Experts of a small language model.
Size: 12 layers, vocabulary 2048, 26.5M parameters.
Experts: 128 xIELU neurons an expert, 4 picks a token.
Training: a variant of SOAP for the experts, 824M tokens, 8394 steps.
Below are experts of layer 5 (counted from 0) of a mixture-of-experts language model. Rows are named up (a neuron's input weights, with its number), down (a neuron's output weights, with its number) and show model dimensions 0-127. Each number is 500 + 25 x the weight over its row's rms, rounded and kept within 0 to 999. Numbers have three digits each.
Before each expert's rows: "gets" lists some tokens that make up at least twice as much of what it gets as of all text; "comes before" lists some tokens at least twice as common just after its tokens as in all text. This comes from a sample of Wikipedia text that the model never trained on. Tokens count by the router's weight.

# expert 28
gets: "%", "th", "3", "1", " other", "9"
comes before: " |", ")", ".", "ly", "),", "–"
up0:476500492510497508473508484493498510531477481523487470531538484488557497455488505505496531514491543494512549524494482526490490479495485507495466463472522515494474506497444466481557470499476511500489487519450499511499538496529488505465502477493461482475463479505460514508496519506538497452552484517494430519477548492492530492541497522475522475484444551523483500516494508464486503497472
down0:514479520515482515489531457499506547473515540508519528465503561508527476503466494502464433497492509476471469484480512525554527476475494500537522504503466517508505505505492504521532523514543473486495498526525504505509453508505489533485476524434465503523523483471480507505474527447503475481490460509515530536485470483450466539481498453492500498514475516534480522512507509531473504509515

# expert 40
gets: "ing", "ed", "ated", "ate", "ation", "age"
comes before: " to", " in", " the", " by", " of", " that"
up0:533516531470492463517503472542499515456510504516503454520552477542503488520507554512475539462508488502541532497529516469511512551508505575513492484447498500505515501485516489504503469512551503534504492492494500545529528520470485511496501473468530542493527499518528462477491482470539489496548487463497494504521490539471521488507476515525496492506505513541531483488490510501484491460539
down0:508526482495530501477491532542520521481530493510521523504448536508540499491503476485467479460499464539509493529517463472492485508471471519515510482505482527518470446492500561491450496518513492486480500498518527506476547523480486484490494547476521521468441454492484491510511513512492509450474547447503477501518532518471495476459483508481502492517512479464495534517489514497509488564487

# expert 60
gets: ".", "\n", "es", "s", ").", "\"."
comes before: "\n", " The", " It", " In", " He", "=="
up0:513485461468479492510527499503516491475495517524508481515489508515496497557512491491461472509497475479488480486499524491512543457463500531508512495522479474511467528544479524538492501512520532500505519437511501419488502522530512541513485487494565546482530483439462491552488541464537542496521487519485509512495479495538514512517546503508517482491504498514468495486509454474503504491501
down0:479500535499460498503500531477513499486497525517482522519483511531542523562517542502547498504508503512512457529506489477507509473502516541546472498513527482538505488511480489513486499486493489487463457478489505492491531490501547549496549505509548508452542567500453500500493506506534490476466527493503504513514506484552506525466531527543466500508526518511516491469518436509493488521482

# expert 48
gets: " was", " is", " a", " are", " were", " also"
comes before: " a", " the", " been", " in", " an", " also"
up0:504520513489523465489509476510497505485510482519496522505505519496496496506523528495500482503472505474513514479509525493476488502495468567519478464496513515486501461480458481476491452493487531485523501465491541489533545478492542546451489546474499497487543509457544521467469500492531507501494504484517512478532500454531545507508441497518483522496487445506476533490493442446511479542471
down0:488484530520464520527527502465504500509485527466471516478441507486508502500492472481535479519537509507522516512499514522517518518471472492461493468515550507493522500481540491535541441521465486530491491563489461493471468514450482472511490532500493527439483479545497498537532525523500472502510517516444523503490537463481488523475484500513538526476498494521478492509488501512475528482528

# expert 22
gets: "s", "es", " with", "ts", "ers", "les"
comes before: ",", ".", " and", " of", " (", " in"
up0:502462520525459442511466492469527545476513512512496524467446473501489533490509498492503505511468466480519507528501499452505463515494490499501493532531487467502525507514489501536501537496529458479510504527467500456518516509520477488508509515513500468511515484511538535468484440484513514492504507542488507515473461498455555481482521511503515488537532578532497497500515515504490464460464
down0:480480461462512512522570507517468479540519465492511495502458480509494470461514511471521480529532523494524518521504500499509484502517454468476544466532498517520505502494498457491461497466490482523525502507506508487522477455473461504525495538464502531518475480482461472493542490525485496483498481509517456510507483462481493504509569502506536456469541493507508496457485522493452485507466

# expert 17
gets: " of", " to", " the", " in", " by", " from"
comes before: " the", " a", " his", " f", " an", " their"
up0:569487510526535460480445473498491472511482490567492487506486497505473462518502473459527488496526527477503492506507456546507507505528467517530522491547514473486509515501528457537503487508485485468513556507488508507519488477516485560554504513471536458481491505482462481494477507523505485465501522462490500535520485496501503475455510469495529511502502513531498457523503489502510479547492
down0:506509497491500482510496501486520492469469485572491469518472488536544491521438485488478517503511438504540501487514489487487515520436522542518495519489499502499485515499504498481486445534491494494516473522490517506481467503476520464481544514480535515456516500485509509499545493487488500527489532530486496479479516560503463475453478473489482502468510505492529490542487579509477523469493